config.yaml
num_hidden_layers: 10
hidden_size: 512
n_experts: 12
experts_per_token: 2
d_expert: 384
d_shared_expert: 0
hidden_act: "swiglu"
moe_layers: [0, 1, 2, 3, 4, 5, 6, 7, 8, 9]
router_score: "sigmoid"
normalize_top_k: true
routed_scale: 1.41
balance_loss: 0.000331
balance_bias: true
init_std_router: 0.0147
lr_router: 0.00117
vocab_size: 18513
norm: "rmsnorm"
norm_eps: 1e-06
tie_word_embeddings: false
optimizer: "muon_variant"
learning_rate: 0.00118
beta1: 0.9
batch_tokens: [65536, 131072, 196608]
max_seq_len: 2048
train_tokens: 491500000
max_steps: 3873
dataset: "wikipedia_en"
Below are experts of layer 3 (counted from 0) of a mixture-of-experts language model. Rows are named router (the router's row for the expert), gate (a neuron's input weights, with its number), up (a neuron's input weights, with its number), down (a neuron's output weights, with its number) and show model dimensions 0-255. Each number is 128 + 24 x the weight over its row's rms, rounded and kept within 0 to 255. Numbers have three digits each.
Before each expert's rows: "comes before" lists some tokens at least twice as common just after its tokens as in all text; "gets" lists some tokens that make up at least twice as much of what it gets as of all text. This comes from a sample of Wikipedia text that the model never trained on. Tokens count by the router's weight.

# expert 3
comes before: ".", " of", ",", " in", " and", " to"
gets: ".", " (", "s", ").", " time", " years"
router:132124116085105149109124122151103163124105093109198128150167154136147100182135148113125127109100119123090161167087135152124161123141139108153129118106140150155097138121131104107103112155079092122141115129163080150110097119140092177127151100116143126147122118143127102116107119155132109113151141152133129129118142113127134147113145132152133138120116135141083111113130150184146116070121154127139128105099131079138131149144153150097147160121133118128117129132124149109132144155105176176073127146115138130176102105149112106131076135133141115128122122144092151110119110131142152145163117104160104136100131108128135119122154152172152099121124121074139097125129167131112100071145073147096152117136153129151118168124114164102086128082148152093129134136113108158133111079153122
gate4:130120177195139133080100106108147137120107131155118134118111152138133065101111083151123177131126129182148140091104123113126163095144154154101128140133118161096153125105159150144091125088107111106135122166164095149193118147139166128132131154153094134095115120123123125147132136134120122154093142106141140185105135104125107128098117168092143132094112123074117089135132098119147172116149143114110082105149127133171141146121143108077125147113142158135130149111153131121106144106146184155143154133143158122119138149080114086139130146176102126131126096121081091138117177118180174104176153111118117105146076151136136149116091133142107158124129093182150140101153115120106132082117153174164141067140138115136108138127102146111121158129142168124119100134156161150115121131112137
up4:151108142100083166131113163159143162128152120129131135117135123131101133136106135129134101150121148094109177106105136124109128105123124122167114149160087122130082117093161120145150164107107164131114130127086161095137129157120130133135136144103154088154079098144151104132116109097077118079144108109114105119122131108120116060139126098106115164166155181146112130109141145160135140135117137165151119109125147100126113057124144136113140097182101172151119129157084130127139112126107121115085082107136127145120109174128113079123101109130150166133137149150162159125133130154130137114126117108127128083148151112136129137173101120100144120097104148136175128121145128139113133125090069084107122146156135156127122167155115178110126133156139100151125119133133141131096115134164104
down4:144139187131133181153151133160099109160097111112122148125169148133121125135137128109163165113159126155138158160096132126122171123106102160160158152142142120115096171073145172131104134136133100139136105130102116126121152125095111101131105129107166132121104148093196086128107100112138098146106101111113096127145133111180081122117094091143135101151139135140135139132093118161128112122153141102131120125160142146120127106131160133107117129134126143127102137116109122147084132161113109106088124107132126174132075113115102113088129135166115090145134142102146140182121125136119098153175135121099131142108140099130158131088125147126143073120132145179158112130136145120134143110106128143102104117175134085113151116114072158121142103157147120135085113123145126111095097128120131
gate5:093118085150103130100151121126117168112110109151102145184149092131126169150145137119145135113109131119154142168113144128151125170122131123101128138133147097145123142143143121135171104136165087126103129149149134145123137110189145108121152119151122145092101150140174132165131118120116098158092145124172133132118138105154087129124108138104145096137134191109101140115123149096127127136110109151159121123156103116133137146121129131102125142146138139143136160136165162115115123137096082120069133127133157161144147136146173160080139074146110123145116075150099131162105129183092165122116125109137107112098105090130124144105082132129137111165126124096134116135144155128140125073122096116160084145138116090047105120140140139143131116158187148099127101103118154161183145126151146
up5:118092134090106152140118095116134112142136129118156126131144142097121166128143111094095138164117130109148178130118125110123085150112129062086093148093137122128135118151150120150108133145108076117096146095092108165144111107145132138090133092174126135121118147108107132102145153127120123148103113109187146151147140163083135177128092175103153115119138068109158101155150155118134154099122176107123061142100134112109107095120126114100117114164075141171118132130130117106105127146114150121090121123109110162104168157113151127127126099136109105153121123117092114160116132115117179112149144130122102135108115112156187158179107135114077117118139101127125126148128112112157096136115115147141151080147157144128121074206096117146166138123126122137137117114113116097079151169170087
down5:161139134128144155143121134142120125126123137181137127101115142128148131171106100125196109138150174138122134160135130152095132109110097126142109121169094122144130147116109143216117168146116128142098138136144123133158125131096129132141087118122131152160105155128089121142150127107126123129122059115158170146123115099156112083173081110107134097122125114103086114108156146136164121104176131165110125086173136158129133184126155117103110129099126127151113149112102108131070136130127122130146116161098115162132133144098142131127125131108157125115158105155164131161110132106133135117134123147093121127151170128126179145114105103116114098146153120139140140134150099133119142114112130116122134116103159102119108119119158119137130112150176109129157130114107107113123129131104116
gate6:143127143134123147142116084149094090166142112122114148144123134128133119154122112144145148108101095103143110137146130168064185104137111130112100132123145072076131158161125148135113107140156158144113113135102168104137155106109123135163144101118136094157081161154106139120125089106142113132153177084155113124151134112151133160132149134134118138130113109079106153145091132175150127122165105115103150129131129132105086116123138121127118094091151140148100126108127108157080062101098163158156129112161112129112138105133102112141180161153104157158102150144135123135133065124100154143125183138146117164116179116111111190133158123117109105086148162122136155161166154131101123153171118114118134095094154148138135108128116111115149116127118140096072113194129127138153089126109088
up6:136143123137145131114159121143104131100134135140110087156183101096105166132096105134160085150170159137085182083112172116133117117089098113126127131148125140118093150145141138101137117147144077144102150132143108078194167143158147117153116145166127116131091107159154134115146155113112114158125132122124130142155108084121151142143091116104124093170138116149145124097144154110125098127172146096129116152120137091151124110170089118144139087162155133136145116094103118150131132150132105141155104119109130169129134144148117148126139104152146086083125096156117106124100172098113140134112128118087163118079137118092128102140122102147105120129094109124155118102136123101125087124116143151096163129173089134156134145133145143126087111118164111140155113116161174121170144115095168
down6:121138119125146067126160116180143165154102093174163132144156122075113122182144157114119121120135068100148098148124137110116139135183124123084119149146146134145179125152127106130127114142109144140117107120113120132158127112132094131178117107132146172142161104160100148143119117131113117122099110156142134108133143138171111140145116120149131098133121103147176131087160097113127126148146100138151135128109128063158139174148094130097163117122100124171166156101113173129136139165141146128138065138161101102131128133145171127136120140122135122107114114123112114114107109129140136136140149125125119131104145134102132095130129107157161113131118106130117137150085158140145125142176123117107140086104134125135094145116134114111101126116170131152155107134115127129064167121122115
gate7:101145105105120133135156153092149171131101140122173102102099146116134116117152172104117139155142141148099122141127088130087124080099140100137087164104151097107172182167164149149101135136132100145140150125158105137124120101124148122165149117146126130126141134113091130132141116121102118154105104116126095120103152145114121108162159118106151077126112142139141088154133116097122129145101117116102086136085122074171116108105110135133120090147151157121166081108164149127130114123106169151095096076112135144107133118147127146122096130117105133159154135143141164140161174156114147113103114148122158118132154142138160094124125166150118161108152115124078095143137131124115099179137122121099131130126130112152141142107077130152131095167148097092145104148153154167101161139132182
up7:114117098121164113156141147071126087148145119090160116111112163147137159148104112165117115130144149095125117112139139096161114124157130172096099086096140127092122108115101107104138137173087135094147122107167106130129135115120161097178172150143157082114140123100107159142161144154113143148143098100122109136148130117107139134136123119093119153109124134157132126154101105149144124105161122141107152144148135118112146151086122094135161146141132118150117185144075108118129135127161134137151138100117118108134143124124152124135144135177138145153137115076079115097157138137133151093138099135084185115095072143152101138096133138126152120134129145125105150115166101142132114105126132114142124153098111133130143123113111163153091127112141128116128122102159119095087195147161094
down7:146125137117119117112125150103093088131134105131097107125120115141098127143109133106141119121146108114079158154125119129144121146138120125162134132112111118117092120135141111176133154125131100117113130118132129076147094107117096172147101138135121160134173117096172081147106150116118124122127109116157154088149122068109138140110098116155153159117160135138094088193092147120122156179122140107121126117139088153165144119131157116133152094141115178099103147141129123087118132112105103145120144149168138135122139114099171154142158122125125097168124127111148142138159141117134122116152156154122120120111101110115109163129096158152171117134126131154153100099140102163143073156128119160146139150114113120118143177094172157116135089125147110134104123156167087125152089144092167

# expert 11
comes before: " |", "|", ";", ")", " 0", "%"
gets: "|", " ", " (", "\n", " |", " 0"
router:154155141102097112103133115132146134112157085133116158108127145127130143133079146105100136086120111114153182161159146126157152129121146123145106141157170118138142136138147118142115106125121145127153129164127135091103109137102172125138152136103078106128158118137113100123088124143091081098103136125149146134130073110112139154131127159145183166080106135151116142093115093118117119135135123144038162153141091143124123146123158134129093166157152108109142150101045130124148144133152155170102111139150178164122118096159104092158135138099145133183133100144086145122108152136139133106159113139119146187112163115153143119136128165117130112085120120132143146126156116118117147097129106100112120096147136108156121145119111128111130157095151108183143120111089136136125149109158131
gate4:164122115129117142117131126105152140165109100150088126118166104122118106147133112097085111139155094149084117132110091149134126118119097134146078115094183114190114141090121127092166149082143135165121102142159147131130093155160089134132117125132140131113111164125119129142102157147117143127098108163150140125132140078175095137129137165108138087151142184154094104141077140136092159131098125154097136110185100130147113135104132107137143152158147149140102127060121154138142100141133141089145111118142132144149115133123111162153115105116174134118110158146151132122144093112150152163112115127114164179144118121089084141157165166109132144091092139124122126127143135151135123132115172153126101118124115163106125155088119124149132126130145130099146117100107109158133129130119134
up4:096119139126108124125145140107134148144180148148147143116104159130109086146160135139141147147071120087051105103142121144136127133139126126094153157131137141148146135106092132122129119153152117131132119151128102144169128140127106097146136105118127129184114129116112082136140146117130144129140155154122105175117114129126145083150182126104126105129120126104110140100095130149136149123129131153080135152177118081118115151143126091104136127099122102121139152161108101126162148114151093122105145150151085106117126102157158195108124118116078125131125139130111092104157114135104154138152148121074088122097115165142129125133106174148117104142162160150082118147139123114114137117158177149107139110151088127121140137093098154141135139100127127139093153132115123183164146109118163
down4:126135157102140114125108114094142152097174078114147172134149144140125166100124112119149151135108110144122133118198127168117142133138080178121123120106159134113121116165118123123136111136118159099159089131124145133156118112123132097119109125122124101143124135090080186139145097128123090115141117147109121149129093128151093080165105096136107158151106151118157154064147113104083184150157102124140131132122105125121129119163163170128075124083146102145154136097117144148137092134136123132097113118142119143123175167109154123116152113117177124133157093155126163158110160139145138146139125081127124171141123088164100135163111117161110116143130128119148143115102112135122137105133103101114100118205174174123097084192130099155120096110093107116123076143129160114130131140139156
gate5:157133143097122172132136190108131138140136158125138134116091125148134094105160089117122143118143105118139095130110116165123123132082154177119119111128109125120147121147120128170149108080059122168169127165140136102100093124152161135135137118118122127113121119095157125144107140113149122139165106117116118122103125125101117100118120109137140106111112143100115125116156146133106134123145116109152144141121148121071112142148147142132134119151172089123139130111111104151148119150091136104126116134147106110122116086155136152121124140128099091133086146151093156125151203134143156130140155129058137114118102127128126079099092133174138073190145106100122094136146123129095170152130132142167126138163094171105115132091110143159175166151122117157154095120141162080137136134124164
up5:136101141171115128095187075142180163112114146105136121126143099071142148120124099148125110114119154172088117121136100118127084092126130119103122133143152127142127076117130147083098119124143101120157115114119136181114130132093105123154137103112139111105133167148118104100117141101115122112127164142087133112058130167122119119136117144161148121154145146167123119109144104117083129137094127131109155134128155089129118108122127124121103117081154103144107119153177144138127126140158139114121104115124139111113153165110114108159127126144091146155120084154102139123083106150123130127115139120115111150098150115125131097121097099115154107116136162132074139146151060159138184100099096102118121120159093131155143090160116165156192166140122099111104115112136118140087134148111106
down5:147116144156114097109155127154113147091116147116160143124153087134090151137087113152142098188098172125197117117154140162140159154068137112134146151129134102104117120151113098115112125116144138086140091103121135108129096141106139086091127141146142079177107148141159138122137132130141162122105088126116140138074108176123127180149146108109152127126150156103088095107113095122167160123096114122135121161156130110119089127146163123139118120147133095148114122155170097133127089106141104115100101125114086145189096145117086142133127140162129140123136113147114173125073129125152113068157103150146118167118128171122141131118145122119109179110116139103123093129114080114137130102126139105148118179135115134139159148104125117154116140137148127137148111161122109140120171119127119
gate6:127093136126173099116072150111160120135153153112098113147128128116168105125131105104145134117152143144094147128156127146173093120148110164129111128155126146153117140137134138130123137120087092127150098122122152139123056114114144147139123106099147105129109129171162146082108144133128107172130156100131144125131119088131121129112128126107109114123153095144098108143108149097120172138132119091102114120116099125086108105126163146132127129128175118138142119158118117135098133108162137142120146131110161132101151143129097143159143140177122122116122149142139114126128121157113047115170114138131140152099176071207135085169154151103103103161092152120137122135130113110058138153131118171094140085132155088091088158089163139136070122164102135166132106155107133154165155161120111
up6:125159118160142106120119154143163139139163100142122133126145077102167109123120106106121151147130173132104149148108158137126119109121109144083141147132111105109129130153130120103143134130098137125121126120106148099113175081146126142109077136104149100112142109133141139119138142111116081121074092121136131138154140118148160100156134142113143105150128122109133137163117151192097154126148139139092102123145070145115119158151132117127132133135140137164100107158131122108122128106152155095139119119120137131120116169120115137119113152119100081167155203123095072098091150177138095147097130139127126132145123137185080138104112141156108153134150143108145126138127094171137115149161090102104090160140105070132153115156154112113152116152125145167107126135125099140172111117099084
down6:090128111127131146107142180083141146105171141074128100158111118125112167120177105141132106145113148117120141116147136127124153115175113134134096170114102111143140108164088115146120086137125120105131131130103137166110125119147140141148099118163144114089134112112099125148136137107165117144148078138170159151149155137156141116147130087119179143160123122094093118171145147126158106091150142127125123137179160112135125090170171089111113097087125092123122132127120161151133107129101131135147138137121113110091132118140136153156146125118105140115089167152142113121124097120124093114110109121184120123133158137135112112147109128100122160129128110113126095139157082129117141140096118126143133167112098080122097121144117130146128127119175131099167119138103126099138114102073164
gate7:099169151117145147129177127108126142124116127124120094153117134109141100123140159119111129160103140104061143097109129101135148167153113106121142139117133108131105128098150179094150118125078138115140113117153124160085122079133122111117136136090127114128097156150142123079139134153105129119141134132161163100155113128151114181158127113140130142106155105145091125152133101090115140139091125120132131120095143080107151161107127116105151150164114091092141137098133131141144109123132128128184152156142177144096119141088140160129068120135105126121113147181171127138065162116152155092124156090137122202155088141106085141132122119126173178108100128152118104120184122111137130180130121099028123137106149159153140148155154103148130144145079149157142116087121154131130138148156145
up7:148170127180106142118084156159139123142096143144143146108189135121113174094141125117132098125123140128127115087119147164120164114112104111125161112129099130159162143059139143166080131125127170131135149140130152139146133106092186143121170081126114169143123180147124163148179103165108099140153143134108128178153160093138171106119103112120171119141160164102104150136093101130140149132108164109167137107098122168144163118105115135104095098163117112093103117153144141156112138147158110174141122114140129079146108110139133116105139136112118136134157107124069103122158110107116129188117131155162081112108125167135121138122118141113095127136141140083111095146106136158173089117162108157086139107102129111117121121140160165130109112130139150062157149109129127078125113087106125
down7:106146136132109129077095162171134093118105095151128112137127171112160140131123098044144101125092132115147119106079143144148133149073107127124067122128139114132077150142137121131121098125115109122095114157145082179114135100181106107147105162132135085100143116126162169124154138093095142146114082134160142115137161127125148119109137114130128124085106104106149123153176132149122117107111142113157132114156113148129143116115118153138099088149105136145131124154149150111098113146124100126138127109127149155109147099100187072136124135131096119128124082114172091131138117148118141132129177063130138127129139085123110148143121136136142143113141123109140057147148120119166118124141101132113112094129192114102085112121149127166196112127153135077134149132164126133079115124106092

# expert 10
comes before: "-", "\n", "==", "|", "The", " a"
gets: "\n", " was", " is", "==", " as", " \""
router:158139162110097111144103143154154186163091130117129098132084149090201082128147113108137140150115140108128154165127129085135154143101148108098109083111115138143095112147147169135123127092099107092154146120156151095073173112128145162112144110125104148128119126167108180139111112117098086090118133087086120125123120126137129115111145067135167203102134132128132130120089107106122102102148143112125136102183124092130124123130144107109115108139113163133116100104120164128145143127158158135169149148115141135078109083120138117118123109107157126150150124158072112159125117131135064128132148108120134156121107090117119121107121112175141125095091132146140143080152156137121149128108121142064137145147112128090142117120143133147115101163143150132149148126131103125108129094139143
gate7:118131117130124096143108144142129115124110130130123098098115130079157103084132100137075130184094162117114109128108080133093143144129124133153139169103126130114087146142111084117083145155127155120130122149108098128176146149167100135173134132165094111118153142135114134137116114113144102120107157122148124106100117109123099164155127131082162129138153123146154105131140136136101113141117088104146118100154117135113119091125100157116086160141087116153149153152132080106145139112106135156099130103106085132124086120081115116133157116073156146189123151116172123151117157114126129126149153140131100139109089137126122140131130130124108130121118110138156136165121144118122117119141097179130116104115129135126137099170099160134130093134115122100144079133125172135093158135168090
up7:110165139129118105110129115129158160105144134078122123110113129131104127162171119132158139109124149150164147165144133131114115140122129121121127123145093133118143111102107142088143104153106134163131162165147147125110145145129129113066138126131166118144106124122151165135112143140128101170108117088087167141141152185134127104142134127096125098136100128157113148114113136079090144132103179127141119132124110184127123124131150134155160104122143159120159115095148126098131135114126100175083130131122130160098174168145120130141099109166092128129099180184175104126123120146102115136136137115162124125092130101152104099140105148153139154097143127138142095129190129095136141143179112149126112132157128114072131111162094094133106144114151147180166139142133074154137108118112160
down7:154123127145106122104135113158129155142138093153123103157086118096107136150172147113107181160129159076153152115123134103091202124132132124168145111148120132106089092142155126140116093143114186155140169104131153148092115136103091128096088095133140120139133178135134169158132157161105123148145131142119129151131154136142100159136127141137184145127121112161104079149110131140122115138101157078124163153112099127103117114180121089100151121077133067111097128131144132096150140113118107131107152105132117176112173134144149082066143134084163138109167152112126104097129134148132124116115136118146096112175117150126106153111130125142154153094121131136165143134136148136135130132125121157116137170106154145150120116151096163145106181139152119101157140103156127094162146177126128
gate8:094138171142117148090165136144136144089147123130140160084148107113164143122117192107117122129182109097080147114148130127138078148115109114083131119109148120114112148108098160124129141089128080105109144157133145084115093146114138135115123123111154134116125087110148094140135134116109112112138106115134112126154118166102085088127117130163157124131091064149107125148127107116075129131136094094095119114119127149114096125147135136160117156132118137090114159130134130104099161102154102089125157094130145099166140153140102115131147108137160102162122102067110150115144116120116158103106129159083151178127120156171105114108136105126069154134107127129122138125104135078183109109127130155140147128135106125146123153068138094094130153159110131144163122106105122101141145119152143
up8:114105108095140122099129097123166145108134125066127135146155105109148111128115082095149107166176103114080126105129155129136060159135135118139140110172169160156087114131104126163136154110104117149148109097172160102126109114135111139125119152083114105076118118103137109139097156194123114132114115125154145135081159134130084117190110091146125124120098093150129101118121086108132087141128153100165119132139092102078099134140125129096134137087116182120076145119159108116135157103136112128162117129145109158123143132110131124120128127127107099134084146102110114117107105138082148168118118145126177114179150142153114135160144117110147134161087137139135170124133138144158107109113177100143176143119116126107103145121118145114103116141126114172131108095133142126123162128116145
down8:118158129135098080127108104118131128139097144116122120129116100116135133155142119082144104156111151160061172098085138099149136156153123140136112083128140137121155102093126128129122089118132125141112134070134157102109123110156089130136167095111193127136179120138113152083109128115110102104124115147157152129151110114130136138148147080100144118152118098148113125141115113091140126134106112136170168128143136164124102128067119134124107149135119186114154118130167139141174098082132121153152083151100112121079089135096158123175143101133129135098132128077125115089123107114122133119123121121088109088130122093117097123123154122117171125173111152097132161137157114140154131101125111101124117133104116158136139106111125133140115161157100128123124159118173138159129190138158161
gate9:150111149120134141132111115146085187101138130194098085116137158139164148124134106101134150107123124109135125116115102129154118157149125154150124136119202125140126102114095135106139155085125081124148089157109137107137095167141150109122164108152150145141160138138121109119120144159141123145132142137124104118079106076112153120152167101121157186094122132134175106133113125114080177164126113157104127129139173133141164119178143089154118130135147117146160130090154116150141147142160134081157122189112114142089106145156109141128137116126121116151092113145113148145079144156125136140099137107140092083084097166142126110113132149136119139141120138097160155139107132146151139099143107156073192128123141111132130106151103118106141100157139120091132129142175146116130131138152129
up9:172075114118128115119122071134125155130130062175107108116100095117100112107098125146139118114124123161124106136123180122100133179168177109131101131134162136185078132112113130146128149114125090113112141124129095132131119122132105165131134116142103111106158157142132120081147118116110141117121148108160168130122154146153104127126088136142126125144121136115080138138126074147127107139158132103126105119121121107124121135120087125104136144174098168100126137139094109179098113155148118140115126054120128117145126138125126156114134157127134125140149179128115123093150146083114146156155116136106122187127167133127123132145136137109136114134110134165174145171110082127127142137105131147122163148141140127126144162113129115152121114121113107091149119101191134132118162101183125
down9:148183122120136098115118146092201163135144106162161153148097144105122136102107172121149102087173117121084167123145130148118152142089136111106125160120178152118102139133119137175087137115135124137163117075113175149119111136146098131133115104081114105139133133104118188110136092148158130151145092141127089166097134127158142138131112171132108151166149134157109120132139129103080104104094140135156069155150113156149135107123131097119134150094125127101146106131161130115151147156124103101140161111142113135094126180176096142140155146107152125141151102141145132125097156107135191110112089148143152132123123107127110159124107102149097115150111139176104102153117117129124157130144121168142130157127113085108126133102123094141106071134155166125129128095116148076116143105169167
gate10:073075102133109148127138135095139095141148176111144132146115130164109151115117137145150116134118118133097096125123120119131146095114149109115143140161119144133108091092070116124139167068130113104126159138129113112085142141098124155133098142097099125146118126092108094085121135126140113135136159134128124155118120117155139116062116081132127115147166114111111133111108155143132106142143091156148125106123142112165165131113098119134141111145086132137179147112142150145164122133142130114132128125131140139147125136131142140114130151132108109151120161155154123152111128133151104160139093134104143121131127112121101094115098162147101103098121144116113119143113130113121115154153161164161124083112114140129136131097149127151132151153134137120139143156181180144104119063171128
up10:141175135120125190138139122136107087114166082107146123151132097154149110119131113094149121161128115128156152154162151150152124082142116048135108129160143144123153141140051162163117121111130146147188112118125126154127106134138121104159136099131087113108097139158137125132136100167155148127159131064110094116139139139104130118132145126137089124133110121142102114169142148153128111106155155148106110171098154121155191146150100145143172168118138150112137119109109135167181134117131123130161133127164132118122164151112125105107102159118141103144123164131104115126148109151125106120128130163124139147137166141110115119125141120095129144157115120122150126142108123129118139109126094101141136113127126114153147156105131097102172167110117156153105158132141138144108139130126091
down10:119154149137097107129142155153120139140177087183128149111161123140113115106115094131123110116115144145141154163131148086067158091169146153131099106149117118145089164126076131136166126185125134135131090125115125130123121133110117122123101095122116098123101145168111135135159179087137079125133131154093097136142167112111147113109088094113142139063126124159114113101122140132148172110145150155122132170117052160117140151153117129116176130119107102155088135158124109099149116117098152145138140144144126124095155150155177130106111139107136166163135126146148159154108128116107141095158147144123072123121148142167089128145132126102115124110122140109165132130111115177139164104112129153121124163128109110114136129224153096085168124097141115140162113137108087156092147168127144

# expert 6
comes before: " the", " a", " his", " first", " time", " this"
gets: " the", " of", " in", " a", " to", " for"
router:125120151126127116121122145103116120136104111100145107153108149121136136112154120157153124132119096100138136126130110167130127102126115120110096113112149102154135136117193104094156132099136118096107137130134140131123143141101160117089172106153096142078077111133107139129129091149143069118144112117129155106099112112141112130102140153142141154126103162151119138105107140132108110133140142082123090151115119102135121088139168163104152159179134127115125129136134082082150163129131177130142187127084170091151108139143100120158147092125138138113124120144090124145104136133128181135175114114145127100157089126153153138122165124102151127102129111132132134119135126132083111134165120104173112164096113110098127139099078145132126091124152153087153145141129132117186144079181169
gate1:118127080116132086140150151169050110142102108157098138103147128120169157128135131105147182107182130132160111123147112128137121116109117112170137091083130110145123123101112098140071116092086133156106100146153085068114079128103117145127157149152116130144132115116157112115151148168136153145069078121121136143155136121118109092162131121133141149109145125128128134115141132085153098083122141136130123094107125141117126122132155109096125142105136152137140152139130147129131118115126118106092105106159124156124132157082155127150153121180177160105069149084114108148141165134079130114128109125118116128094106108118146099134152107117097111129155176139148115132114138108088136124127148129114114169119111151131091099132143147133122132122158136169091094136104155098142159120163124
up1:158125114136124109141150141129124118138129100106113142074141149116134093129111135139130142150149096129151087121130102144139133137149110103114113128123127113137124090100142132173131129124127137150159118133160103116139127153084114122154167162123129136154116170128129123082130160131136158122153108145122154149150135124118133118079087139100139150099112138106157103133139137091182071117093143109198131177135113173105178104124104120085132142111142114081131110129123122129163122178136155078107088102103142117159147085106138128149129089078140164165122136151142067124128109110144130132096106122084122109158156183133168109146160113105100136124163116136176079101165158118129120104099164140109106128115100146091109127088144123079130161103124136088117105127187127114137097141117147
down1:157170123147150102133132136142137152106124124165127142116171114121107102126127121153131113089154104100158132126089136122156173130175132135096134155132156119133129194098132154153106107157123125141111144125104139130129122125144096153121147100159116177154126126134138117114107153125107130119078110141117127138122146133103121139143182172175121146106143156131128125157140138095128120141139105100109120122134165099130123112102150145120132126128115145128134113128106128099146125145145122166138157135122090126125145158151125128109137172117155071121163170104137139141140124125094125064119130128122127141127128109116144131140163107148094158185167129094103149086146168117162128157114109170144138088119137178072112118110144191109101097133121139134154087153131106131116127101136120
gate2:114116112085157125096139119132132125154136102107147156166149114110108074163119156146166137132175152082091166166088110122088137109113102126136109117148129119123124170138115090100145119123113119127145155122118131113095129114143103132124096112151124118130119119120135152160139129137102092157111113157090092109098140149102124155125146143158124145143140085130138122173117126154158122109108143181174156126148151142115165129123132095102123114131132152102088105134117104114112096130151071080088173089131175133155124092146130112141137114146093154170149184129087148132129134128135125126088148118137108167111154154099124146137142152122117125096121171086120115090113086142098122141116152145132151132098134148140091150126085151133122083141103118153134104142133121143163161122130101
up2:134110099154073121125155146096093129095100176126098077117048167150171115134149110121119130083160130112125128106155141125130125150124159129122136129147153121132158161120167125148103128107131082137187148087193116109126143119110088125121150127154112157179085153154118126112109118138147138125133146106121092126166140147118117156094135132135113110090150154152115078140092095142139178129144135100116156172101128143138126169125107127117158116159128165143144157094137092144129081101165152094132132146150100099128104141121114110138166136102131119156132111146098135121140123152099103133112147182130106129132079114108149196129115164119124080134114145109087136119105141155151127118121151114146147115121130101170145144112117152115122141127118143085151093135126151104145140131086102
down2:141165144137098158166142149118137145130139120130136151114160133139079161120125098118134110153140084177082160137157140098151133122117133097137138101077114146089125119118123126087114121109149125130130110088143083111108115129114118116147121153125109103140172129143156145146103121136112097143145091137123104155174138120111113130119153163127098128072104102103109156101135112138083178138086138080108151123089126078176091165112129076126202133144131104118123118082155127126136115120124164146132157129117095090143130094143114159153112128152144161136115117149155111122139124148096103080123125150158144148143094117102169131129126122164137092145124148165130078123117140113151101103122101110142151134120124170106151151126148119123065179184119134169202111196144164113092151129127195
gate3:126106143105153124095136146131106073099114146138131145139146150124147165168161097124105114149093150122129146130137142141141110111079178123115120118152142156105145115107098117130132151150165106116115128164132107132162159080124159162156123122111163134107135114127123114136142177108116128106171188151105173178158119136116122091099206163123111129115157127118104145134146141171084136143098135112068070135145144140118180130165129133099107140169119151130111136116107148148133165109140132090160180127150134093153110093127113133076102170133128067124142120105135135101143112127158137129094167159142136168123122127159130147092126086116095116152150131127132094155098126139179112160072107124133086126160167116111122156114157139148084117146155116162110165080147129157118106107132138
up3:138152104138187119135138132161143091115177109144155154117111100151133134151131170090127104147100155116146166103107131110140093118121142122179141182159110148151171110209082135099098114143107118146136143126134117164172102111131112112139134130117138145144181141159122139121148123130132156159165139137116141121159151131136152144134158100125120160157138159084106187155128137130114124082166114157115101119079116100131145118155124114148146103124148157139144110169141131125179115109083118096113137175134116088124114144139118144113135083199109123100095168140135129101098175116106170180132131138116174082168123131180140120172187105129057125136124138138121164142120178124083121131162138083147152058157132114104119105152060143097119150151145129132091156088070112138155168122143149
down3:111147108149148108143081117090117144134100103123166176116138153148096132141105090163139138144099145129161150106133128150112138148136127164165130135120078087117150144116133146145156136145113144091126086116109147161156089098105111127111134143106115133131139156149132131146133178149136123137084131121135166110068126147170134140117098110098142144118115113167081117145126120104094114077129109101147124161122080082159137162141085133130170120124096140107138147144121130150157113090180088167130147115096129134091134159141158136112137164155107122125093132145123131101130165133120082146097159122146120130137134144120157146157132134127070142133159131124063156117146157142098128113113142111137155131176078080157133094159090127100167080170139169140076119141134113117146163079134125
gate4:115162130149135121119096138114098147148172120122149181114118094105153091175132187131151141105158068144121143147152157135144143092175087141133160136118105087137087172124155116086146102154105154117171133114094129120135160184131133145134156109140152128147113120143149120134091138092104151148105090124134098107134129144103134126108167075128129127110105133117106174127124143127107100108149137102129124151128140153113136160165125138129149120152145107109118101160143156134099134143067093159125131129143167141083129155097155150148119127168155148108129153083088132090160132128165133127148119114151148095146106149106113131110117164119135111107104154128117137147172124117138106139129109130142140131122146140129136138142155159092097111114172148098151149133122130106143156186086135
up4:123137158135082157109088160133143078125143125087152115114098128160182135129187144145105131154149118122140142088113113118125143141100115103098167149115144090090165081174132161138120108128115130152110159067113126139124142147127114150116131124120169182160104108126157117114096094123111158094152168156137128181143117127107124114114166111163121124112128156141159151115126159134100121164102103141138099123153106120131126163113082130132125104138135097134167178145125109143126105160108132127101192153136113122131103106135161121109125163111170091156183134125149131127125139139132123120118166167126145131174103096134145118139108129135127149163121114152136134179076142095146090131143085173102100081166140102134109103071093153094102150116122109111100127113153171108134117108128126
down4:089154134134161148151118107099114111128147103133142090129139142170109114122188110121082149097108132108144155164122116148110125126148116122111126113115152129160090119119080140129135150102108136120097123106122136152165068139105155120137158127109104172114116172177130133137075094105132121103134168154161123122137089137129119091080132087141119117133110150152144116105151145167124127130146103114096145125135092114119096138162133117105093152105156188114144177158111067120138125096131132094115131162178155139086102175127176091113118131133136153091131086135120168135118161134102120171144087067153133154118143122139116146190140093138103153117140137110141162180138094129119139142113108125128141145135158173083127154142171170157140125136123100112148106129157148098120070133149112